Below are experts of layer 2 (counted from 0) of a mixture-of-experts language model. Rows are named router (the router's row for the expert), gate (a neuron's input weights, with its number), up (a neuron's input weights, with its number) and show model dimensions 0-255. Each number is 128 + 24 x the weight over its row's rms, rounded and kept within 0 to 255. Numbers have three digits each.
Before each expert's rows: "mostly gets" lists some tokens that are sent to it at least half of the time. This comes from a sample of Wikipedia text that the model never trained on.

# expert 21
mostly gets: "ph", "sc", "og", "ni", "log", "dr"
router:152094121087134185145124137168104128110068113122144136142120107135127114156088134170163170138174184117138118113168135134136126091079102099116156111133118095138140096108120120044141120148103138116121087096140103131141114106110119101121141142099101156128136150140132119134143133151124149169092122166093161130118165139118116080123144143156116153114109122113128083103117115122156135111116139093118132144129145152137138096150076163132146138130174173114091145119181130143101133118131073116160136053175107123116119152129143129108106108136126141088108139098134139097142122130128141126144137092118144125147127127144149160144145137133178108099140150157157137135128089114181132146112135112152093124141088145173121148156125082131136145125113133082142174125140136128162159130136138
gate0:153137089096145105149137122101143138131128134074119132149116096118136130108099110122136146101157169114153092115134129095161165125125122093151136148112118144056177129170101150091127107150103098084115109114134132107133097096142140126133085158173169179110108158116113118108128146109106116166171112106129127103110108109160125204120100119148111136130111129153097146108120142139141129099096155107101127147141164119122090125153099136091129132107092089099132114136128116119107151111107156131123158102139133134111093125139109125136101157129106116136103122120095106119136168109177122112097175151119143112116127122124178110154143130142154145091120117124123103122062181124141116127105128113059122148145149143153128124105130109135126116090108134140156145157089162140072149152188124
up0:149111132147090130099142127102069106133140173159121141130122114147102093153100176126102143132097134097116148137099117149105172130126152135144111115140104124133124111095137159148110132095107167122194155158092113138128125125161165134136147126101140110112155113150133168135183130146074120169114135159132097120133129102114116164121127112116156114147117114110120156161099112136123147127139144127128149126145132131132135117114190169125124131120132106129113122119140142171148109138075095164092113094095145162125101079065180111088085144118168141101097153123146133124100119107052136132113148119131133127132142152137148179152140123156116132122089144110122145117138147129087126151128126149165166125135090099100149151141163122123161178170122116093126120108156167109103146133146090
gate1:117135148147124163136120089079128156145112114147146156130151098139169172161091141173098114131159112123117152134125102147101133147124104119137127138123118123185132127095127116094156108098124120104090119110145122139138123060122114131154177122118158110138154114136127108146089166141145129153117095149117166096118172165148113123159105160121146170141139105095115098176107115142110117109114094098160100106123116120085153120126115130152138144172143134120107104116134148125106147101121133130089172111117145127088150126141144128159118183128130156122108135114109115160134135115072135165121119097084100141136139132114152138133092195185114133137076153169142151118100084115128136113138095115102115156130159129111116156184096122102150152136095163106126092150148158114125116140181144
up1:118165130100119129126159120118131112144102121151116114133125127151109072157117160115161152122116074147133140124150117135113149135127168125118116117158112154156151121099113082086153102117096109135121125133137158147077122100132137111116168161156139122180171081161146100137125117136142107117085150133148156089126173118121089130120174119121131158141170120087117139165140104166103166154114088096133134107149130123162135071101121148148118169127154111139094134131119128124116153163161141106132099090176130125152130123122116133101165095099116133169130134084135116096141127099117157082143139147086078104092139140122119136173207154100136135136130157154119145151145097133125155113151127082171188115139085105112128124108127095121157124122135115115140096130115143096124119113115130
gate2:125120148118107142154131129137120112133149133131149169109121160123141107097147132111138095158116103088145113156150101094060177121132144134130148132113072113102159124096123104073146131095102117123130164102122118124131111137179107128110150129137116200187089104114087136157153183155107118113125112147131122120153187125169164115149082142162109174110134181181114135152129130142125144149163133147141126152143119112155153096127154139144161149112137120122119116132141111125176154143133108106120125133087111170065146150123141123124120160092109117129127166150135148149088150153110119125119151146133114165147151126157098116121121136130111106091126130140174136112137142116144152178129140126109107103150123182182112137114119167104189115149120123114093134146119146127144101122129103
up2:112147134194159125096106157173150181153112109152101084100120109129137135107148127138128110119149132164130100112112141094105121159143130127121144135102135119128117120145108090150169125130121118147077138151121164148141115141092119088119132086160136099129108134119145130098120148139110156131148114123167118115158076148108172161120135101137131172137149152113126088103127129079126149151113124116129109119142084096175112101079098134165129122151159166192129127175164112125138123117163119172134146099146097106137138154134112135141161173096156122161120142132147112162138129158131143086120084138138157142103133164154148149111124119076134126143130105175149154126124084133153119168109109138119182121074163101148144164136125070138131135104140119148127112154138143139126138100092117
gate3:123128134104123135124150128096140129122060127152161135085084124139144097055133107150164155152142166124149115125137136119116078078137116094126124143141099108134199138128133106149092109124161135088144169095155152124114135134097163129121098117094117131126122100087114169125100128180189136103118147104147139138159098096105129095148111137163175136120114139189120109099133131138135143152133091126096108137124132151129115125156148152180136180139124088152136115089155133135115154148136158115113138105108157130148161138133131167155105115079153117140141116121120086190124126145156116114074111121107108150107148116119131166110153109105091132104117131140138159135143166132172117128150128086140135167130129154177115145144150127142115149097144123123137117145123118120134095101103132
up3:137130088130168107139098136068089125127126127085164126172131086114133125138109152081117130120142152084115098138119135125145112148100112118136117083127107130130122119099146117086119135116127143130135126134106132139115155181135096124169162098103112136114132154159135125136169142111110139131110123124136158089156143168169199137139130132106122092124119124141135136104118129159125157111101143144137130158144152103152119124101106121106156100129131135125114109111105093124096107151143189117150203119141096148163110143124109143162144079161163098142123080140131151118076135096123137133133128120105104098099123090149131109157109124120171100145136090129169151116124098145121114119117171142111123109176123098102119131110187119098114079162133191189119126094116144133138125099107106

# expert 20
mostly gets: " In", "=", "In", " On", "On", " After"
router:108137161101156133140143146128116106143097115118151135117124135126157105117080114128095149127131151147127115144134115115116118089108100160108128063087148157134148135139112164153140142128113163132101151118132158094124123149108144156165102099153117126123125129160136081097175152194116078147125116149151118133127128070123114149124130148132118110103140108101184141133111147106135130108138114098127109144112141140141121120146104109172170137108128146091086130119137085140165143140060133075149144094155104072102136147159130121078110130122151104088166152164157103124122140117112157119129155143103128175194104117083144148139103114119148129144101125148136150134119145121162162094103152118173081146116134154105132134124135089129131125147129161138133166153144098134113170145083163
gate0:166151152141100139154136127146102116121116117082103148090137122147136142148120136125144099155142113149165131155124116151138120114128155157136178141115151135070109090146120133095194084162091142143120161110144121093132162117124130119119109090082123164115163106133119154133113139094124121128142158137143122159105104102143126095109150146109134167117154140146139114157078081103140117160109150101130111113128118172126186087132143125128151146122145140105158107139144139136120139116108133098163156095121158071203142136145140113131153170119108109131146127146130123150133143174097138117134118142157146120101136110131123162114091129163137161191066145113104136103109057170152124117135126156165127142125124135161137129141131139111167168119092090130142117169136084100130133123144138
up0:129156111072135098119132120131137145140120145136118145120115143088127160136139120115118107147107135082112121127147126103142160135126148111146122073087120114113135144105150103140097153132134114120124133144100124192155100082158122119109125118180120095104125144145129095142134146123087099122074120147126122111141127084129154128145090095179133169059091122118137154098131120122160147165126133139134131133143152134153105148072131109127132085131118112113136161146106091082132121116143072178158124110132150111124102094139100141113166139063156117065137134115125140082142098147138150139138155124153159086144131138140125179102102101104169106122164148080126128117095091112140150091103118127119171125116101127075116145087133107109106102139102142138122138132105114120156108090119135
gate1:187171081121175109126106150107117144091087134109126112112134133134137141124101136186136131157145133146112135120088163162132153167116139147182140116119153130148147142118122153172155066122138087149134161132124114107105093134104088115127123152090177127149112096103104106095137127143128156136159138139122105120170121082177091118124151136098167146104111145148112182129132116136076104126146116132136129174101137111166120170144131102123194115139144129129166125135099134092151159105120145081145108120167126148174142094139148112107139152143140140159139113151134168125115115104113159120159133133131112105119140139121120093101142134156158144133120134153111139147163141113125128140116130089130091092141095123108110106131149127106118096129110132168198076109130105099125128156124149
up1:116083145120085130123138149118152123076109115076103135199129124158108158147165123109125139119115150134128118086087080141132116137151152093123124114125109151160129121188111173097079140131141136126134116098116158115114135151140171132116094128162132118123069141146109083167157112162150135158102140174147111109102127123118141128110102130095107063144166120154125105105082141095122151120155102089126163109154099105103136069107137095133110154100124175174131100116140133176118098133138109131128118121091111116149117109131142149128135128133126143130078131128099117110148070137130102109116089130150152135113151129104138143127148107084119104104163121156110089139136136111090095114129122122109120111155131097117121130094123121146141159112170142137130173114171148153137161151143117
gate2:158108124158132156136144118133113178139090144137120127157141117153118113133110132126106138153147136140130125158097103115156119134117087163110178097100115173164125104112136108128088136112116095151156161140144103168109123106108119129125124135098114180162061163126108125133170121128111167138055104145146145150119118097142143148134151177088128136181164172143117162139103100130165144089140121152139126137128126083177101174130146128073100134133124110155104122156077134110151102128133134138117159124141115110115143138161143155115097144125163164127115121154157114115101117146110088174146148096153138109123120149124136131122065139145187140124112134135178151097113114115100135121139104136137134144133120100126196113140134113149119125117119140108142141143147178108109140190121124
up2:119086149124088126152125128093114129123068078134088161133144128145130133132130124144089123130136096127141142163141114115114109108132106162147137109096110110089137115130141158132122138105085125145148120118131125117118154124141119126125118124149132112135112144096106104132097131171109117115115105123076157128114067132125116184140082117085143137174162119141147152135147099102167165117104152185111104125116180129127107128120172131120106150130111134100096139123106141136171122142099125133155151144075132130092172134117081150127077111121073137093140162108121146163119149147164098152177125138139128107121108134157149085146126103104140119123123126131120112085139120096113115136117107184171106123152112149073129100166199174122125157122103175138152139140121138145126100127169136
gate3:088140121149117125143106130156130127114077138098147106070123088112134111103130112183135154087132154137102141166152123070129099101086098115085154079149112135129091127139123123118084158085128094105146135136132121124130151122178137113137092155130104141129066146133095105130122133128130131133125144126098124127178112067119121102131098142127098195133151127134131090142117141138171105128101123152193142115112131133117130131150132098119131106081071145135151137135130123132129146157098116099199156084112114165106129114122143110096120132136130084119092135115091151151108167107125124138174159128143177156109150121113141143127129149159129109062094141147129109141130128132136132130151130128160139138169123191121101114118119143134121135155108121124140122118164148111115130155161127
up3:116116129113152159154093063143107130112133119167081129148126142134143135121112131167157181107103080142133135131089134127135143098141128165123110143129115139122113110099144138141103128152123157139123105118136130134092105101123140130169124122095151119104123144149139129114075086120146112165082133125156108094125083102143138129121115139094134089153116136148131084113158126121127103124119106151213119127137112126144160175134127150071150141135134148103118108151155127129136132113116150108116135124068133121162123128138157110141132153162098132117111142083127128142140079135095114126186096108182099195104126143156078138164153108134097138145070143159135150169103102117131183111120165126139118162115131133126114111136092155151147094138139155089153117152126116147085164110131138

# expert 47
mostly gets: "sa", "za", "ina", "ci", "ula", "ino"
router:151131122107173144145110175126111143079129100118120133133161080132113115096130118143143123144182185143105136117144115141147140097109073113120148090122104074089127110107119111083111102097087138112095092113132089132109112092091109139135124099154105194143105146109117108144131135130119135184089129151123106108145115142148103128104116122116127147103117117112168119134122124133152152142131118124135127108144130145176110129176119160119131140142114142119109133086180129132153159135142118154116168098115070107098122130155140098130169115138124114117159114133128164112144106118110172112174128124118127109160145117118143121112172097124156112125122154126130103155092140190122110115088098107133104134141090131152162097112130087120090152126141110130195136130124155149156136127140207
gate0:138085136121083143117143121119106139112123109109144186115133124160154132084126127169093182110155115095094104120130100094114125120149131132133128113160173135129127121140152077136146127095098137130131156096154139128109152120190099078140127107142130137150134130127153167103093121166113119159167105105168154096138128156185159104126123192128125140112161105122093150173134154161175139127085170145103117114152171145136141157110161170171116140174128168163101125136116132112115129163091109113108126132156161080119149124109139123079134162125094112093122132135116133114125094108107129121124133140129138078142186104144162147139119111141091107098109097127140129141144122142136132112134145130100111147120137076114113106131127161149126145128131146110153125120151125177122163105090117
up0:138145168136162146093115137131059093094120095113182148117135121120117147131145117153093159139135100112124128172119142137144086157155117138129112131170122159149138124105144118128167151159174146144104082119126147150188107143136146145169112079124152138136109135135117127135082122161115104111121124124128130133109156107128111082123134147104143168139134126091114135117114146133141128142114142133128140133132144096111117106121170135077119106144121131131156133149130150107088166211086117124103151127132157133114164130127131089104131188144111184138154091110149151127158144148109114129150139136166116161122137119125123122148122086107139130115087111099152118100103138126168128097186175116136136140114122178122099169131151095147127120076129151143122157160121128165108120057139145
gate1:091106126153075114146122130094088097139087130093136129125144118096152184127123118150125125138127183138137153095153131121126126128164124130183152108163086101124122139110123099158123117104136145121124115159133101123081133112112141136132126101080150135094096133129147135108137129109081098135097098081136149137086163118131123111124159141126166122122164122134145137157117081126100155119122140148111101142106164165170075155128095139141168147127145141127120126133125098149120098124173136160170136085130109130117160119144136099137144126116121126149145139099147111105141166137061151102074162168116129125104161101106118140107158155102126154126120133132172112097164139150099121100115175129140120145162170186147125131095145130102116128108108136124162178094132150093120088142127173
up1:134111145122132116156113169134119147152128129096137089138054202128149116175139131087114130103122135120102142110158109134049125157111121193174136130143144100137103144159123108124116137136115141135120094119102143089097123124131129124099191137144157179066101147187119168147107132120117111105136143140122126125123104115152134171134162151158125134144126078122108093109160141143124115131118149088134144134110133168191126113152129145090135129127115116098123124147136115101094145124128166159098132108105118126105151146147164151129100100110108117120130071167115123138144100108165149104106133106126100149151135114108149121158121110075127071136115127130129118162135143105143154106139138153142093103105099084117145128152109101174117137128095141129143147136110139127087110119102137
gate2:105170091094155127164126090144093138128148118126159138122120105110135125129150127135113130186142133127089146115157117183125129151114146138129112097148133143145134083136126106109125112099142094152147086122125123137086133104115113124141098137114090131117100085147148121123098122131111143094145065131115106134094139172099144121137095137129168102155134095136149125129109151111146131113134113125106142126111120149140149136145160152132116126110149106125130143102112144099182135088112147113113145102109128108112113134082112135110162099109194088171151078116134160125153163133088150118116114142145127115158125191113126120129090115155130111145105096140136102110108176101119131133108173116199132122174116172118083173154141090142064131128190145148119156149153108127169113141138129
up2:162138150091140111134070175124113141112163095134117113094112097105124168098134145141133152126153080164142142125142125116113153111117137124086153114133085126082139126105114129080119112177121119156084132130157097145125120114071113122159135097169117148104146129077122090136147127101173149208117147125144058112148140149152131178119115111111155130123177125101134109110133170146135134129113118128073116135126112151105132151123118132136130171144076144123117108128159115144115133123110114138126141152158131151131159138137097102088113128110154105107103118146093140130111165137098122102122121155126114134185152156153182131106117115185165117145178138121147125152142120187113159106160121133166151099136106152118128119134114112159139142135108115107124150126092162121112124150123143
gate3:109199151112128138129129108166077135179190119135091155122145112164144109142136110127119138124167129160145116114109118094143093119126122155129107086092152087150124139122112103138145153148137098154107109151126174142118104110113143059159136169112128119127096128123102143134140175123185175150144087137098138144122071127142077065126142088170152133158114150129158094139114143086104120118134078106107089146136090133116120145148105058186103131147116123101088113097112134092134153139133118144135101179129111107108147130091133121108135127147115126129118124129136101117129178140110132134121114100137128149101104101118141120134158129167165109080161143089134152119101111114153164133096119126142109137140142129149128166127127138133137138140127135118158119143128103131119130125143102
up3:164107113143170102120122133096160147122116150162149126147127094141126142136120169119159152095132122059135088113132129099125187124101122154115132121176151132112105109159114161117134151119106125153133102101116068123113130146129135137140116132107149140091188100119146144120127109103086124130160095138148166114137116151137116174136190178099125110126116094117163148087114150150143156132111133145133154136130144112156141155181140118163137183127129138127121125157099165101141140076107109121110163132180118134131145134107117110070106132138157105117134125116131133102135161117165150111114117157140172169144144158127139132146110151096189109136139117162150139121153151146136176114136077105138090130118134115177093137146152090125151092170122108160108108158119123128118135151102130